{
  "d_shared_expert": 0,
  "normalize_top_k": false,
  "routed_scale": 3.61,
  "lr_router": 0.00153,
  "n_head": 2,
  "norm_place": "pre",
  "decay_fraction": 0.79
}
Below are experts of layer 5 (counted from 0) of a mixture-of-experts language model. Rows are named router (the router's row for the expert), gate (a neuron's input weights, with its number), up (a neuron's input weights, with its number), down (a neuron's output weights, with its number) and show model dimensions 0-255. Each number is 128 + 32 x the weight over its row's rms, rounded and kept within 0 to 255. Numbers have three digits each.
Before each expert's rows: "raises" lists some tokens whose logits its average output raises strongly, later layers aside; "comes after" lists some tokens at least twice as common just before its tokens as in all text. This comes from a sample of Wikipedia text that the model never trained on. Tokens count by the router's weight.

# expert 10
raises: "\n\n", "\n", ".", ":", "es", " -"
comes after: " | ", "| ", " (", "; ", "1", ", "
router:118134106088093063055115109115139119155145144152125184167104179216190122083134139120140151170136131121114109179147124073151133131147157058104133092092132095169154133180094113131112111141076175093121173092101134131082095093166138069091103112105145186133172083088169142166163082158142152150138124139160155122149136112141160112087105155151143138086114099091137129135136188109115096121160115086172163173124126136127166162116139125145099132132102181157181141110094084140077135174091180127114144138188088114121150084095154141146097180114140120150122130176164115100092099128134197112089165078165116122125176164122107098145148113076079141129125108069160098126137156152193160112070125158149057201117204130156131140127144175194093141088150103082156078101152122125147181187081151
gate0:080107099099100181144137143163175135085149127119140164110184126144142127116171134145114109087102131163180076074138157056097133154100073128175099165159169116125090108121112155085157145177151091151139125100130122135186088171124155154133081087111176144097131154147120165144122192115152122109109080105135095105179098142097125086047077146155150144070074098103112137153115153102168151122098081143112116180139137087107167074117125124071114124143165143150114147132081129132088130154087159177205141123098100130115117122098186161084155117132151118080120072088118099193160105064111124087094156057131147070114155119121143111154106070128107110118174178137118089144107115103165148103141095154154152119109118084147188101060154132118025066112152165184131110093190139133144154182126120
up0:180101140154126119110131089160157133147133102109116132113112162108129138134121131146098093168059178090105180085105107109151157074112152176115129113070159089139142121137117106151174085151132200088100133142221091149133192095118108134165140112164074134128129163057089155156165090094117044177041119160116164090075148072179094121137155164125044116117095121147142157180089076160131119134120108165178133151167058169122098127093155110122173160159119135108096121124190129170179099143132102127065117113099163146108132122096091124053121160130112167150117157148180138125146150140194104118122082169154122147106145097118143084113109186090125091125146067136144150133185150078101112123155108106133155118142084182141147146109106185133180141097148095105143139166087176155162122101163150
down0:121121128147126114141143150164134145088156081123123158094101133188118133149174181086147088151109164076125093098076080104114024128112121135193105149040134138145122146105134123110134123123182133141118089133158084137154165111130110139200094204141154119156111113157101124136084114160118166141130106143138094168091092148117149093112154145138106113142159122151134111090122109146109123100115097128095051089069112110099087100090054157143145121183123099161096114073122142112201122092129120141071135132164139141019102115116143121139217113171113164134173132164106156084142141128129080125124145112113179096155094100112085148126077088164115158116120184164129119141108170139137133128122173131116142120203127077091083071059116129170111080126122131085090161158081099127180078121171212
gate1:171161143141076092139174139125107111113146081054170118176110186153120116133104114147167096158114143148096086120120064192120101150121181147117188100141089135136137144136191105150105146077133093108159102107166183152175090141142098117115140151139167138139130049133119162093110114120140181140176144076076148114098154181121103143067115079139078129151186143146136153124062142149084198108139110103141109188125153087106161103161083134179138125129099147074083144112155172136162160167184140153109100119159148125110153144118127130081155154139112078171109074134073191117141128143100152148149084135117158133058117053159102147164082095143132193134110134101147097131101157132102130095097131128117123108101187132104185143154061129171154169140051194114126119169108122110060105173163141
up1:180184159104089068115149099128110072141128149096116109143151158152115129087099104145105135170070160152136095123118034150183097100110136159091190113124109113157162154144180140139145082091135080103167102172124199128144092120138086120090172139141154186125181116143079137088170081151114131134117102115117144063088136138136129163125121120114092127141111135118159155181066156094109160106081125135128054156096121101147174124132100138168194104190146166070107092082135150162151136177154130125101152097147118104103175137072113134130143131195133116153130097156069165134089128132153153114180062171141181201083149087149107136119133105143093192074168105128178073118157094092133163137154102124154161103115139143144139177134084099115144136135067225128118058130110154126139104160143134
down1:126142179131175154120084092041095142167114121184100111151132059115120114150138110173104111139079096101088175139155118120055177054159100120117155098112127060126104166174132155174114090164129162130114147164106110106120126163150169157158182100124168102110210163178090164132130144143080122159106110121168124150075162173210136096101128200060124098170142170095151101137110084125134130144102123141110157115103113089140161182131091090121119104120120116189147123117130147107165115108098128108118080123118134137088093156156159116114127144126069113089065167127098152166091145123145178169110147193113123135122157122167135169181118127122151091070106179094133155096107138051159119104115111130126163115127128173168123133045151135129152094152106124132080124143098221081140077140061127
gate2:099135105090161167167100120138123109148148110164196155130134150151182112199128102124125073162126129138050118137116083130118162142148150173118192131115123142115094156105090155162129150137076132122169124127136112123146098137122140164091093159105135129160112169139129173156151105053132088158123231163063128148106173126105154207172162088103123066185100127117138178121109132152067129075167101134182185102157139122105088150128125141108104059123148124156089138123202154133142127137182103112187116123111151188080163152147133102146156179148186093215140109138157092081139161140153170080126064142165136161058192085107123109132171109135125136100134163121162141142153123064109134126109137151130178148129136110110119159097061191119164149090108072074093129150142136124101146130109159
up2:101132155138151197130140093141103091167141125171209145107106143173139121088137109081148102143177129151078081184129109206155110157154171145127147123145170107159134134136120087166170110077087155106177170094107161175115088139117137157123123105088182123136142117209084133128162126101158145122133209101116147123095175094111188145193132087150164103197120131114140133100119130187033181070157150150103182062159196114129116180151089113098129104098123132151146095094111124102126116117174107149100140117169144157084149089140111093167143145100139121133134140126118130055171126186139166044114125133131129137070151120127149136093168119124163150119132147108142172155122075148129124138080192129143128100107127091140131180122127171101127121159068132054089099167173131129122160111183067
down2:115140139097217123147082124087144160182141172149122093138114139078170157139133134110089077178115129103140154123135101145139118162107131148059128122099163135108210130108095132155121113124130103137171089183093144092104182106155118100070180117133060127166116138080156149136105140170107159187115133101079137097114123188148119117108170164165095077145120121158138145075133151118129148133133130121143123116150070152069172127171092131117113123139129115154144064111140111165135164148099140075123138150178163161051146174135149101112089127169061058099160124126118161114124152141065126219120113136100159178095187111126158096113161167094167089160136098088111071061166079140071136085134112118069102130099210132134091118176116092147167076143067141161114122145164161102127079156109158